config = dict(
    n_layer=11,
    d_model=448,
    n_experts=12,
    experts_per_token=2,
    d_expert=288,
    d_shared_expert=256,
    activation='reglu',
    moe_layers=[1, 2, 3, 4, 5, 6, 7, 8, 9, 10],
    router_score='softmax',
    normalize_top_k=False,
    routed_scale=2.45,
    balance_loss=0.000321,
    balance_bias=True,
    router_cosine_scale=10.0,
    router_bias=True,
    shared_expert_gate=True,
    init_std_router=0.0216,
    lr_router=0.00147,
    n_head=7,
    n_kv_head=7,
    head_dim=64,
    vocab_size=8192,
    norm='rmsnorm',
    norm_place='pre',
    norm_eps=1e-06,
    positions='rope',
    rope_base=10000.0,
    rope_fraction=1.0,
    qk_norm=True,
    attn_scale=0.128,
    tie_embeddings=False,
    parallel_block=False,
    init='normal',
    init_std_qkv=0.0216,
    init_std_o=0.0,
    init_std_up=0.0216,
    init_std_down=0.0,
    optimizer='soap_variant',
    lr=0.00292,
    beta1=0.95,
    beta2=0.99,
    weight_decay=0.068,
    lr_head=0.00809,
    warmup_steps=71,
    schedule='wsd',
    decay_fraction=0.363,
    decay_shape='linear',
    final_lr_fraction=0.05,
    batch_tokens=262144,
    seq_len=1024,
    doc_mask=True,
    train_tokens=1132000000,
    steps=4319,
    dataset='wikipedia_en',
)
Below are experts of layer 3 (counted from 0) of a mixture-of-experts language model. Rows are named router (the router's row for the expert), gate (a neuron's input weights, with its number), up (a neuron's input weights, with its number), down (a neuron's output weights, with its number) and show model dimensions 280-335. Each number is 500 + 25 x the weight over its row's rms, rounded and kept within 0 to 999. Numbers have three digits each.
Before each expert's rows: "comes before" lists some tokens at least twice as common just after its tokens as in all text. This comes from a sample of Wikipedia text that the model never trained on. Tokens count by the router's weight.

# expert 3
comes before: ",", ".", " of", " in", " and", " to"
router:507509499521492478484501519513518501458491461484540473525500547484521493478473465485456513490532438530469523535477503502456502535488493480508428507486493482451490493501
gate0:488512448513492520477452501492507513476524522513490490497487476532518505536516508530525535518504495520452445514513521499508476513507478538523550491535511461530515498478
up0:503516450491499466450552503482533479507516492509478549482469497487465562501471490515512534492483504506474478490525514464461523501472537516472526472522465496457537537531
down0:492492479485481541503559467501471538502476470520558492519456462487491477465532490508505488465498484475464525488474548505486482477506488467495466481480457496450453482498
gate1:467487509480483534482479529511510542494492480506508516492484509521478492486521511460465517510492499544396476484477462488500501573519474522500494517447513499530482524488
up1:461465527497512467504480485472520507514467507543511499475512484527500512498506446483541497516464507527510528500456532524507476483513463473529501486539530498514485498519
down1:483529480510482504466520499499516507452544468474502473491456478500543444527529487461524519471514482447444464474549509513464526512493499531452509498512446463499506540511
gate2:480494493515451506519498486548503445459473501494522521541503470441472502503502452489488498496501491512513505534520476514461494499453506487512459560485524519430477513499
up2:484517468510482511543513517494515485479502449489502511554509523482479485524523514520510471545529497478495524502501515520483524499533500522469515493510530483522499487475
down2:452484516475522478486481497514494520515560507524484536490514483499514507507487496475491512502530455519462512514478469521496497450492460528513489511477480518486470524501
gate3:480492494524498497527447470552518483504523501514486527469565524513516539474511529456511529497465490495501510537500492498488496491442463496498521505571546518527505492536
up3:519504516495457540513463462468519493564512453471488475507509493504502512494525498539486466479543508465477514461491528512530489506504517479518514487485488474501534540447
down3:538511506496509510533486489499522461540517526452494485537468494499507482500487505476494491520469513476503498460424505494482485497516497465479506517503498497485537500494
gate4:507439467544517494504485495453493569557503495489558478533557515476491491492475534463521490528521488504472509468503540541474468526480533495527497496481470492501519469517
up4:553544480496513519456470441535488502447472527521535494496499491505511515518498563478469480513461533538507498491494478486502543516477491467485495516475473510498521521526
down4:537477477507503485513519549515528505478487496521526492548468485587465472527508444491532468464482510475473548496494501507524483490523483481472532531494489498517511494500
gate5:477514522482449479497514447514538527462519513489496479507538499507478539462469480498510521525500483514513511507554510518517480474496516474500461511466475488453518506485
up5:495488462504488541508457520504528513491501507487460514508501490498449474498497510501509480505483484524490488539507529499497519528516492529539540443529533517506534504496
down5:527488522510500483528538485487488453464511494489483501456548525491517504530465542514503541503457542501460540490537513542530472464535515517474472455501481458487508489502
gate6:513501530519492516507502481493458535544493461502511520501546471545566492544522525514511535502487510462484520481547515482504504485538496453498475487531527454502458467475
up6:499544479545507486517459493454498456477495460484480492433499518497504505454443527530478523532425502478521485500514439458494453554529506472517482492519495507478477505518
down6:479516487497502460523526514488468471481499498482505546509458491498509491480464484554475525532485478445518508483505535544493495476489500538472471497507510517516468478481
gate7:469486527481522495506495489477522477474493506480529509484481541488489520521477490495524553468525507497483479508514512465500502474507530516485457500539485582444492500515
up7:541544443462514527524502522503528512496492442502522493500524498522512466486461490474468495486514524481466528500502481512459523533521470551519480484468538524465487548474
down7:453541488486459450504488483503526483496473479456498526513502466544525522501473497515496504484515466489514538486459519509501559467506514497499502483502480493485446518510
gate8:452502465520532477469515459472527570488457491535529475518521513515515507524491487501483439511490485506497513473451528519527515471496503490507497497495475520524516479497
up8:517525531458534509532477540524452486495525506507452503484480506510555502487495459472516471473457499523506504460498509508498492508509533517487486514444475530511524468474
down8:500583514457536512500508473485511496511467514472463481501500460537539479475467482484563552489480570491486491474504488519511485489546515524547496480501486529487499512468
gate9:545511527521472494513460479484527507472512494496508491442517478491481457505519485504511494487496514526498507512484490509458489551468492491502500487493493518502514517539
up9:539488520517494490487487515537502531471552513484515455450558526530479482540449511471466476549519524482507558509510554457518526570551499500501470511506487532503543493522
down9:540515507474507480493496472501498505487498499533484486471477538489517501515518477506504524504485495544506534498511475527505518486488522527496477552502513494502494503498
gate10:468532506540477509485446445460491536532514526485524514510528519482506524536518494523453474503471455468514490499504518514487505510519488520492487514504462523517468511475
up10:467463502458488505551484465498513484461506530487487509540469509470504500500505512524499508515493429469517503508454522516538512522510473524497493459481473501444525551488
down10:503468502501454487479502466489518562502474520515509503466512488487491499521532490457487536523512516480499511532456480477502537492495506482496521488505524505498536538495
gate11:519518536495512477559518418511561529471499491514481458514490530502472471533526472491520527536473525486594537491483507503513496479507526519486483482508516522505518528505
up11:476454470466473525450475495432504464501488456498480526489462506504475466474477484503512490502524472463523491518462497550532503479474506560523409545481487452459459504488
down11:502536464441530504483495543531486499499482512538476490488505493461487525463470460522506503529509496490504516502521490502494477522508506454506508530492467490495527495504
gate12:522548492494503533507460544508468502487513479475489501560503488491471522497510544485494522518509486495463493517512474440504437493495536467492538486526528486463496462476
up12:502498523494469527561508494495516529499486515495525490513536534509500464463490525503527486474488520462483519516490541519500499512456466488490518503519455477493518510489
down12:551482529531489514528513527498495486474551482510499509487501482500534521461519515525527474495483513513489504503465511484512502494484506524498516487500521471488503503482
gate13:521527453489516421475481530487504492535496498513540505477524538461529457531510527509542493480514470495507521510514491481492502494490443549528464495482490518499474464504
up13:527457539519507469476552500519441489487526472538438501487421507459500518518529484490472512494493525548493526476476518530509548497468504526502454546547467499509531516484
down13:504525473524512537431480514482536510495492536498492511509518475525490477570476505472494515518492497484471480523522505486496501551475508476521584474486492534523473535519
gate14:479475535501490480482545513441537501497493468510506467495521512518531521485519491511515514485465515495515496491519455529477464491546520498463504506497481528434532470527
up14:454500532546513525542464509474504489526530479511452470504493504540481475494509523494471503467504459506523510462534494494488526538522488525507548499521526466500535513504
down14:553474490513510471490517497493444549475484495488497498505525489529475550488488517485528550509473514464532484531508477508506516491484454519526517533483549505517511497478
gate15:488500510506510520538502482457479484492486467472516513483483505515497566514474484469452497514512491523499484506512490501507542471486481460510491500497503504520514518503
up15:503531484484470531510487482518486519489521510474487480494525500486485454529531495465485498524499508550478471519454530530488438506471495528494504536483501484556486484455
down15:511532477534532487463514557520547475482475501486494507506468477478516504493476526542497487487528519506477517483528441493524495517465493507485500479470476480480506479543
gate16:502503539537469464477532492518477508515521489464531469483515508491497514482475516516492492503459484500485505491460490511521510491526533483470462478502467499496459525522
up16:483471440525508521492509460461527465513461496514496497512505518511522502505499523465487462483496469504523467474501517492492503502539488492532492475536503488474516520508
down16:520534518480513481476513532521487530556538503481494479481536478521536515514518523482486504532472513499495506480502516512449505498501467511494520495541522533504528430510
gate17:527481487530522516484497492520499477495468453522478521511472457465523464509506459474493512537466504508495517493492476501486482528497521471550514498463498548514495524486
up17:493542480443493513517516517488515517498483485527453483449492516464514476523517501527489559483493497537491522506495448481485524512469488439476449532480462491532507497517
down17:547494524516543478481555496482465518518489482519509506503467520478487508522480481502494476544509528521559516479527512513479513442469503506541509468538537480468498456526

# expert 0
comes before: "-", "=", "|", "  ", "The", " \""
router:493448492522487549438491483513528458524476488519484503485496467509478502515487482514522480516516508485494507468492490497483490471492478528521496475563487470530464502481
gate0:496488470478468458482513451515519444467501498510532492512526516524508503461507484525511510468505511471495522496506468528472464495480509506487481490501452472494523512501
up0:469507512519507483449499505477511502495489504463484529520504516496473512491504501477535485474443550495455520520504516506517515472505538506488493533511502510488461498496
down0:545505470482509492534523500487459523490504500537457534501517468517523481549465481541494501539496460448558482507494524542530532487482514478566547530468502509480493480522
gate1:482467519497535500542552482515461509487494502530465581478509484490481499478527499458534533545489507503507509497527524472509482507495501515549497458512493518496497507531
up1:514518511483517497538483496481505486536519470487493517484493545457504480496493494457466507493466489497530486433527516526492561485508497525556515508497508480497488484512
down1:459527486479483519532528501516531431411529492559502524502507496495513496538489505524525476489536477507552518529432475490516470479499521534500483489484503488492490528500
gate2:491496465472431497493492488485492535485487491509502477474508556487495504483509504502467512456498500496519468490539500488483516526504551495529462488504524485535493526521
up2:538498465491513511479517509537519517534467479520505548506498530437460525505490507509498498478477482500529503496458506485497467506501541508500507526491539517480502490495
down2:507481473490498477487466480477474501469520543541464464489520500456515509518494472491519453540461528455495500467535486492508481511500473538506516541489551493486505508492
gate3:483488505502480495465472484531499492457557492520515470523512540476474512470542489485477488471513524513528477514534555523489498526482536536507524540481467563514470542508
up3:509499473505541453463461489465572461548476511492525513495495543518508505475545473489515520486530538499490500518461522501511506517499493480481462480482504459479535480507
down3:504473578491514486475513510516522503524514515486497526491491517458549526491493500491471488547473455469524458515494513533476480523532551492484504499506500504499476497508
gate4:494509489539523412494518508523553509516506519524499510508493503535472434507467514522506493541496498489482447500490449536488479523510531528478434510511472511506490568510
up4:472513476511515467509461531540462489516551508467468475493500535456483502533458466492498467535516503458506479490497499485527502495536510492502511535466470520504476506510
down4:573546525538513510547478451495525499551518509490496480475567530522524514495485540520481502485465544506532524497533502501512479461449472494486533515547476458503510478502
gate5:537474511467527513513510435467491459461491505513507471527497490506499525518489492515538505494477485509502495535508574535492483487489517488509517467510514512495522528525
up5:528548496495493529477473490496501500469471491503511485501453497540485490537444503500490528502509541503489511513539508505537511465449527462497514533516455496486468515504
down5:501466501513532440504523515458479486524550496507476465472550531528485488512484483518520453493505478515520485487478511539468493531511527499448476512490468555495482489513
gate6:514489492496483487544475475510475520497495475497457500497469494477497521499554520492529434486502529487494511543446542495520486490496473524469493486520494462515486538507
up6:470499505527467457528526510502465481460490523511526501490467512482504506476556450511480505488495487498496480477512552474500501510524462501468473541515472537517512487504
down6:529523521498491499520510476542553510543539453491473500476506496508525508536509536515468469500510494489507508483526443519481540522523472522494475464489540458507490561491
gate7:511505513503534514454527514499528519527500492522495515470533486446534540482565490510475484492558528510500501478511480503530465508491495481517516517523515504513485454515
up7:539533506490527490526449500514525517517536461476506503455474521509488454556524462486504461464495520537542505483530548471464521552523504529530532522488478501487487501443
down7:505412502528505522460491512478504482503514487492466474502487475511545504502523504502496508542540519501508496512508445531509468494484575496527481501444496507497509506511
gate8:523506503479523528570513474530479559513473504526482520490501483486500496523485472440519474497456480512507460531507525519524473515498486526496523490529490515494437508496
up8:513513543526524529536510492469461525492522481474484492489527502466518501470519500437529416529520521481506471488506514489502510486485514492514511529475460517517466483502
down8:538512498490555545512528504494451524506498503464470494491478561499521490513532460460518479501500460542510532486461512458542494537519502442485535517521489496459478450488
gate9:503470492502573516459499502444502476473510488528464476476502488498481547540493497473458461495480478524488544497488470539442508450472492507486485548525476484491500478453
up9:500441474501540516484510489508527510544468482520531491494535521500510467507515536490554464455495509507502530485455498487527482445507548501498539473511508517476449477500
down9:449571533493445505542501516484476508506506481529482470496477477497488540501502515465463482509551518502470520485529520506465552548470523503484470522483514516529520523473
gate10:501503520498503514478518510534490499496484506480468469543493505550490496472486534482506510478492500535489507523490526455495479519514468509520509492485511508443479554482
up10:511474486506489519494528475533494512471453500481520491476482494501457501504487494515494469490502475572531490481517512532506568516490509440485471516524490504475557497522
down10:525519483483491527498499492504516501495518504478491465500491526479542479499490499522475493522502499502484488564512548555498452454515467567496497511499524487502463447463
gate11:521503520487485511526499498504514493475466454515510519498454501520472478497492512541472500470499511465482558449503466494512487508489497507538510512496474502536522495501
up11:503495518504520552502459464545482472511490478525501516477478536540485513539500529505524470481555493469514512502496483515504432505465496501532518478516485497550516499461
down11:509510534565509519473527526483550527479499509481527507497485532534430499466532517499431481447444494451476518502544496493477503483526555506488534514504511513514434514519
gate12:497544503492467550514480491478438459519527491470475517505461513493489505473516468534526477498537486523494490526500482506516505504508507512525525509494490488437465510518
up12:539516496467512506503502531517510498530529488506533498552534558510502409536534473485525478522490479490496526498500475516548495516549503503512492525514567519493527529498
down12:464473503526492488543504454534499515502461509496495497468514471493517508525493480504453549456497499477466498552536466501485490517484489519520478532468487491459483500536
gate13:478462540543497505528520510492533476566462489504493542462506483463484506521527499510499514518497497488502521494526482534480455480564509482486466533498529514481488525474
up13:523531502511489487459434494489506510487489512517486472499486450524502506520506524482474520518512500478466527479493532502514480479483512504446512530470491511525476532493
down13:522484494522517481543508519496461478499498525482507527494494481509504489475489458495514483566484456487514503545518524498509513556432508557499489477525482449499462536464
gate14:522503519519505508472485523468508501501485519469509487509466485467480522460501554484445471517505498499508491499508522556477484529489541503521500471514462555497554472532
up14:481490495446521464491509495537513481491538512511458536512519525524514527515481449557488505506481525475468505506496483453504489466481494480462506502521480541494472463495
down14:537544508503467496517519482533462502534499494457553488503486504499507517514489544447501452498538483518482487466466485538494531501496434451492465496536491487511512518509
gate15:488570529492440530474461455504488465469478510477486483517500532501511488506508492492521521487491504506522466537505501509496473513486442488480518466500495495488492496491
up15:493489513513488525507461526475482476515503483515473518500491498527453506480504517509447527488561493482476525518514498471516489522477481488519462519482462519507482521495
down15:498485499469471509502480544522537505444523514486466489537507516538454489519510498478522540521540491532472463512488532474490535534480475490473487469523465508481518528483
gate16:509506473503512496506514529495465500530461545497481490533512506514527542497525462484514471544478501504480496498511489492471475496492520470505462506422524484538474503496
up16:492519532507514494482485459476466518479515485494500490522516485494521528516475489515519538478477484464484513512510498490508466513478511527497501477497482515482505525478
down16:478488480445518547508480506481516477473482473480525489489514497521500531523504487512508478493489484481507509508473499493494505485494500521549483473537530505506479541502
gate17:499476514506529492498521497511548487522530492535479484507526496491518480492538490459471543489548501532489514510486471519507492517479562486498492465478503527500458465506
up17:500494523553501534477489541515530499525507505519459519551499488447509477491470485511525504471487527548515495523517475487450531500456500440496534489553474528439506544495
down17:524553500532460517459478452511473566505523476496512493461494474462468520507505507509490462452453529493486503458473481498530507506472457529538477471497464516487493487482

# expert 8
comes before: "\n\n", "\n", "=", " The", " In", " He"
router:475458497483482518517515511494484485525487497515545489544540488533481481514477519512489527485509507506503548489483510528486513470511524480495503484535535491465484491498
gate0:484496492538471465474519477513515513466480487523458455514485525501494522497544520483520518491490495487482475492455496514529533508524526467468500517485526503500455503503
up0:485533487493536530528480523477511519533465473490471554485488483475508505503472536526545537490515498502521495489509527490455462447491508496470479520500509495538506533502
down0:523527500516517497496534488523474496468468496510512455489546475513515492507520443515539488514481506485546507482511492494480492515505545527502469452472436501468523517494
gate1:494490510514500506504513510523469433552525501518505472530503463523471529499482514525499496454561546470497524537488491523521529468480497530493474517512511532490494483502
up1:555527508486487502498536478492443510463550443513529487531468529467507503474487513513515539509453532525468488430488507507479488503558505511473483528435474513499509492520
down1:479493517532527596501518464497527491512489511507526482498483488506528514508546520485525559495521532474465481487494538437495477529485542534497473500531528498504534464510
gate2:502483513497503511533501458517504484495525467540537479491486462527459515602499514513508510536489494461458511501480543482500464508512513501492532469482488459512502486508
up2:563522475511494515501503469484459482488483522482439504468519507517527480512491485509520502468492492500490485445500496474526483480487509523495474477485539517471488517501
down2:517504465495456523535510538504458493473509516508509520488493489483516497482558479495480528540521494519508476507507471528501511481519473520486486499517520525467524558519
gate3:518542499497501512509500502520458520515516535486457482472479500499506518475514461495546439538495481490493489508525509503528485488506546502535465490480515468464481547492
up3:508510506479500490523506497494493504507508541496547490504517493487463449490524500485499486508483531493482529496531494534505521525535530533526509467528517514486500504479
down3:512466465500482432525499490483505481519498512529557494491507513513476537468454500518471477488547479487506507458495533495518524513464407505504533490537550477497474479484
gate4:516470507429482502524467484527520523532506484512520485522515436477522437529481505500542493547493528522505538509497495469491515522539492502534452552479485474498474466463
up4:470491504481511481546505486489474493472527490469472546514491495495516469505552471523473478487497497510506489529495462481459510518482505550486519464514551525499523538545
down4:513526492509508500497521500505509521494463531481552500503499469472472525534515436505514449499497449515483532461524496486528506526518464513547491482513527507459491497536
gate5:520485510517523539510496490470471477504515493531529492468569526489465471521531558461474491517545503489503499522524506518465471488494469503507491534540498496536507519520
up5:446473477452498478490469426487502514487550519474533500518502518529492484481493504474485453477514507455479460469480551548474489521503563532509496493505428466513494523538
down5:471528513480537535493470522528515466488516488433538527489542493477520491459466549484498509509510504500511532499515469449464486459500488494522504481518514484531511553477
gate6:544499494523494487494511478511481492518497486511491460517491502538499554509529507524506449499531513484547504484477498473524498518530482478526475506505509445491501495478
up6:532510492524507519535505483461520485513508553460459499499504464483520504521487491502498524557484470489538479496560515498468485528493509511563507484449474522493495504483
down6:487502479512525489478488515526538479520475495501532499461475446519507507481452496518505497503517526508489491477497501501498489521509506490467465507514451508493476491512
gate7:481481511479500538500555487510500499476477454534550493482503529514501517497520512532489468491506534535468491536481501535510488533544522465503525485441481468489513525489
up7:489544516513521509511503541488527524468487531489508539525466503491453480471514477507530505501492546527541451523534477534523546527527520502490482462517480526444513486489
down7:518494502495504504484521525549471493447466492525539507478512517497521501513504532489471495520489462535484470488437510487519498477500472475491525470539480502505493503479
gate8:482538494484483541532473476453503504489474485541546495503511519508475502491470495488515458488492485453470503539504513465478487520507466524487488498470451428513488476476
up8:429457492504477436520469513504499486518531475504474523515450487525499466499516442508492487521501552532528541501525519536486488473496478503534474529517497476524503510559
down8:508502475515463493521512499542498490509474511478505508529460510479531497475527501523473473517516506525437515513481528500519492509524508508524503509497495509518498514515
gate9:533487498532523478562555515503531503480565493533500528514476534511464492527483543464485492494523482498494526466513431495492491510500529506487524533502509572532474504495
up9:524446512480466488527474520481504529496523450515515490491441491482491503477526511459438481537457516502524499530495446503472470481551481516501512528490495476504461525542
down9:487521463474483510456524481511536483497463483516511488529489537502488531479514498497478484548492481528487537512510504469486519515475487505526502484522496502517497524484
gate10:549474497480540504501542498496532475504519458539518498501492545461516491514490495524496511500484525544528536497484509562429454509481489464525462494495508489483515479501
up10:512491506487514482501467542515540514515496489503515538501512479500518538473527465475479444485493467466558487534499502564545483537532466498502496499500549489474484491543
down10:490497458503507496466543512495562504545513472482516532543525502502457497531470490519510515480484506516496501522500505508504496511495528484521551505560455530469495531504
gate11:534504513505471517535522536487526482523494540496482488505503532508484498524504496512522479561529486520513507470532509501498530508521520480494493517529498468492527526478
up11:521475530493479479515498477489517487503524541526522487510511487484467538482494479514466492539502451456481542483507481487510506496539498517500472466496532481582508516509
down11:519496482494502467493496490508478478496486495493502521543468467535473457497508489505459502470498512497482459555487529527542473522504494474466494542515504515462492541500
gate12:545472505517449504491514501468486506493470453527535477479531491505522505493528493489493568505494529538496492542511516511460491485542494530505517461544473491502539472504
up12:505504516491490504510460498485475555510514512548461500492495525523513491518526524504499469506514534496515493526504495503461519517498478438563442463522561513504501486526
down12:489498489533528491521519510491483498511487479518522494472502513503529510482494520467426488508486499519498505524518471520511488520530493503506501463540516520479547485515
gate13:519506537447487487540509495497460504527490500477482482523510528560485520540541526550488495491467497536515537529522453509490499491504533543485528479532465529519508490503
up13:496503512500499485522519476421514488475484502486474499515508505479512510506465461498493510439525489548457462499531510468502493517505498493462542497544468488541512472464
down13:516507492512508539569512511490490467477531525496473492496493503489520520515461515506497486526458531532499510546534501442517501473516490511564506491464535495460478510505
gate14:460510486494452523444514497505518481515511494495510473484522502446513496503537504467537540519529498493489517531484487515480524499475500480510479505461517486509488498520
up14:507476518525465567516505445526490512494514497535483495480466482488458492462522522460543458464469514527498467544535494481538508517519525520489484489463482543499519459501
down14:499511515493480469500480494478446476485488509493483457504482535512531509489501501520509522454470498511514535513487508517535495528458488490507495491550562422529506460501
gate15:531498482474481539477521474489498464502523505500510526529506532516499523488503508462460464525513480516544509411498513500483533510466501526519481522525527476491501531537
up15:495523504482531523514533511545501462507487542505474464510515466446536481514473469530503464525524468511474501497496527465496467513508514487476591515458477495534468514477
down15:520468460482499476500493494506495464507488523489503463498482464462516467504541489504502469443504526517561507473489502514489524536491535511511488478476498527504462483493
gate16:558463507522525523495495492516483469476494520471511478502519515466454478508481483429516495436528484475527508513547500543503553532488462507492488478492496513501535498503
up16:457464499506503528459541501523498506488483521475489508516483470531488498498514476515496505535524490457528507525519490471495518537505486521537488477557504538499522500531
down16:534450522504541477487506489488459500433466533474489540557483481514486481503478496482526513469474460495523463537483502511538506499518547489508508547523454457483532485509
gate17:526501485493492501522488468538522507503465456505533455482522562504459516531503511484481481522524532500491487479525494492501469495484493493453520540505491468519509552535
up17:501484453504519488518548551515525490492513509516487528504505467503481461453464504523538532526482509498524500482451481512492489497462548514489560493497520483483544484537
down17:533533500493561497512477526489500558498494490517512473447483529486530546515525472492483500490500501505515508472514525459494483500507525478538510480472500526496467540504

# expert 5
comes before: "-", " of", "\n\n", "|", " The", "The"
router:483486557509505511530490521485491504529518516482492520498528456557448474483497522495478494525494522455527510506507523508511460468512515480471448494497490523496523492475
gate0:508491518539535510512533460498499526479554497486531520543513499517493511493498457483524481489480522507450456471462469468433483549524506541502506500542501520506543462504
up0:493534429555502543513502521470509497490538491532491514532456530522504506484525536492510531483485510465468516510488453498522532444514474536519514510462520478487488526485
down0:529525543461515492506487512468524516509510526490495515506556522538469493477502482514520493522528514492508490523525487516499487505527478542526493483487475496517494538478
gate1:476510476500511502486556508475553516513448524492511516459524536525473539535524495473483514512503498505526496473468461492481468502539480480498475535489518488512511505524
up1:453442515532487474503551509478486494505517535503538454497514482470528526485459530548481480476476501507500504533558510496539536498560474497516519513522473544482488501443
down1:500492524502519488474439490523517548523526464488478508476510516526554484499544533458512500499493496457502579484432499506484534507473498504519500514494504495517463515515
gate2:547514520505497562540484502537466483533501495513477490555503509485506531485550504478509526498509494521492534488497488499488478496512483486518457451500536509493524502498
up2:517481492524486470457452504508480500517529483489523522499499501470498504486524487549515520513487543509489475474509509509556524494526525544562500517532516492505499500490
down2:478533501565496526452487514489485513514495506514487497498535508539484500464512531463465485463470475509475549506534503476516488522511540460508524487505492507462526495512
gate3:501497499500527500474460466505512499505459514555567532541492531484521504534525470521549479511453518508484506480501510480509542506455475480527494524473493468493522487486
up3:478459506522484518477491493512524485542547546495494472500513545495495521509512504503492524488504502501524527458512538465533470503502532535522500507488457498493498519505
down3:493467547521513515491467519475534517499450512508499507524532519517520458459475496451505505498521482522481496519488504548497486483452492452486496550523484422512562494523
gate4:487535512540483551510469517507534510508504510493521489508529478530518490479511491486547481491487533493475491505531456461495546555488503489466503493544485472476467488454
up4:482491496492503500552521437503504510521547554520508497513521486500510508480535523496484492493558509536471493505526500514500521483474475535474544454505489494484512501513
down4:456516496567490507528571528512478487491464455506505482453528486484504470479528467474503498496507556497511501498506518492503497504487521439476434506503492460498507514509
gate5:506512477481498483580538525545517482524492536511471498473487525502497488492494508521489514503489532539491516519482481510478487492527514539504471520506548448509496487512
up5:516491507510484515480540499563552488536478470518540516524494556481526517520538466513489465478483536488503539487500475497502511536478545512482479512479490503508497512543
down5:471462513465522511449488515465512490554504491496494501482521473507533494467487522517491484505486483497480528463525489460527453499505500520492496516480482523495475480524
gate6:470512503502480498472484483506513546485514474461509474497513516507473509499524472458489511505517483493521463487526475478500509480520467423490467508523504455527531497521
up6:531487520506533546524471502525458496531552475499497500559482554509526484502489489516521486510483483490497552517481489540519472488487557497475465517560475495471490533505
down6:512508523484529543514503529491548484475481544508498514479471489491538528494536517495509534521503506557453475479515510456519531487480469537505523474473482465494459506535
gate7:467499471521492504542520486484504492550489477498477505494497531545477501471514483493473484515492500445525512529493522513499470464500561519515538506465510542501561478496
up7:523503537475484513519534524541496479475458511509491524512507462496494485538487494500446526525538476485511475562512492523500478487485480510540539474501498511533448478506
down7:523506544508508519448467510474517519489454528549508511482459521498503494504500523494524499457454497449523499434500488503502504524500483481466519515505480509530461482484
gate8:520484476530471489517488497472491500483503458503523476537492458496476491471542482474539498517477468508492520500515482480551531478503529490471455474484511470519546520544
up8:497489489537566472524542482563502464502488471544542470458477500523487487475510528507473486497538495543470495466478501537481510511472491500489502425522513480499501510515
down8:548500514490497494545496459493465471501515514522478482512498507497482502530489474497479505515488516515520544478480507489491478493477493485519496490493492493479504499477
gate9:502503495471509505518499500503535512553516441513506498525481490500476492520516480514505521477518494506516525473484525495539483528515533525490473526524466525507516504502
up9:487523535512460526504477499489506480521495439525473486528493446480497460517510481533474532487506494529487516481492492496510494514491519484484498515524524463531467512490
down9:495511494506461559517518488542477548491470503510540510506508480501488499537505476540524486524465537490469472524520457555475509476539508501504475495519473465487501492532
gate10:516449500540523482546482470484496469484451524478536531487486516492519507492513483484489492511520500501512517497470526538500511490516454510509497530504492495484522517506
up10:483528485513496483521508480545458486562515455517499521521485497503525475495484527493507497527489488519445520557507508529509459492497509519496521494539472512483534502476
down10:489531481550510441571500519447503540487552502472541434458479509505504513483477487499520480472498519497526511465524470513529508466574474541469491494518507515510481507488
gate11:526506539481471513514480517471520495525499524506490479460463502530554472527500521523527520503470497481475521468486517533491504485500518504533492493471528505514494482516
up11:493520500530500511506484494474474480496518507513490493482456528505538520481478492516475521487516541513489548540517511513484535474448536534486516506516534494478489466477
down11:520478472468478505476509527488495512506509507510510511465527546490457463523513494496505528489496493531494541504487512523493479489488483440479471521460480509495554522521
gate12:531504496533504504456536475547520544511482463558496508489509493473523490447528455501486504520496512552501490542498487537472470515500506497523486467478515526479498518516
up12:460525477492531511488523510494538510471475493484496519495516503535535545488509525533517473524497511502459494486499565515462503498484495489586548532501456497500523518503
down12:474492459465542494519558542500486511496499475513474505517476491518473479534533479531518517517481469503508517488478502503479524523490494503551441454517569516492503494467
gate13:524506496517509476491490472447520519541499492482471479505494484477544458499533535493511507455456510494541505533479466469505495476539419486457479491479488528490512477549
up13:521508505503473459469490501475488537483518504520563517498512553476505524518533532500508454503549469498511503509566485542557594499510496480511487508502507491457464466481
down13:456518472530493518478522515436485489541518495476470521517477533516521537483515496509470536481443538461506496519481490525497507471489461499484501502502495508489491528498
gate14:534533510509492488477443514484495517496490505530568584496465497480487500477509541496452520514494510447530480483475527494504480543513527508479499493460497460516502455475
up14:481480543508470500486484520488521513542550523511517460531529475498485522463513475509502437520490518525476495495505484508497517484489505471522524478501490515496486481467
down14:504507523509482506532505450511472490487516520493510543467540487526493516484480543513489535460503465516494466484501536527513525560486512491501510485499446456485532480490
gate15:471482499552502506503469505484527550487497513505475475487500526504512516489516450511489507523514456488508501530508514482500513505509482482536496495499485476495518529529
up15:473450547532496481545475512488453531522489511487486485547548490489539479506536471512498489537469463492491485490535450520498498486499471549512477510531493520471502496494
down15:505474489510474517496517502507506486504464487501539488543520487485478483532521504523466493502498565493512463484540472525528467449532522513503493538495527494499487492520
gate16:481485516493505508548495519510490509544508548476473505511501487513450517476512516494530554553489485486516522496491498512489484511528478512511495470499489513532522506517
up16:521509515515513466519521514489569479518458526506505474533502453476522487472520520516517503529543508499548466509488525516509509504586473518518486491486501528473485493470
down16:453552483490486524487522486475517489515460563506502480514477503499515522487495447488517477468522467524504535487477523439512478486523495453504500513519523465479481514525
gate17:502510521545503526532518520498523493511510496460537491486476467493461522504532535503513491495510504495508531507511487515484495494502554496519526527497521469509506503519
up17:520494535516553567521520555474486483506528514526551496517465464501475519505499516506463463464482494519480520527499517502511528475496533502491512482505523496510485484501
down17:521470517475493502486511512520510482540538503493491508543494474480546497483488513506519504487492454471504449508544512520508490532465498538482514477523541471488541518502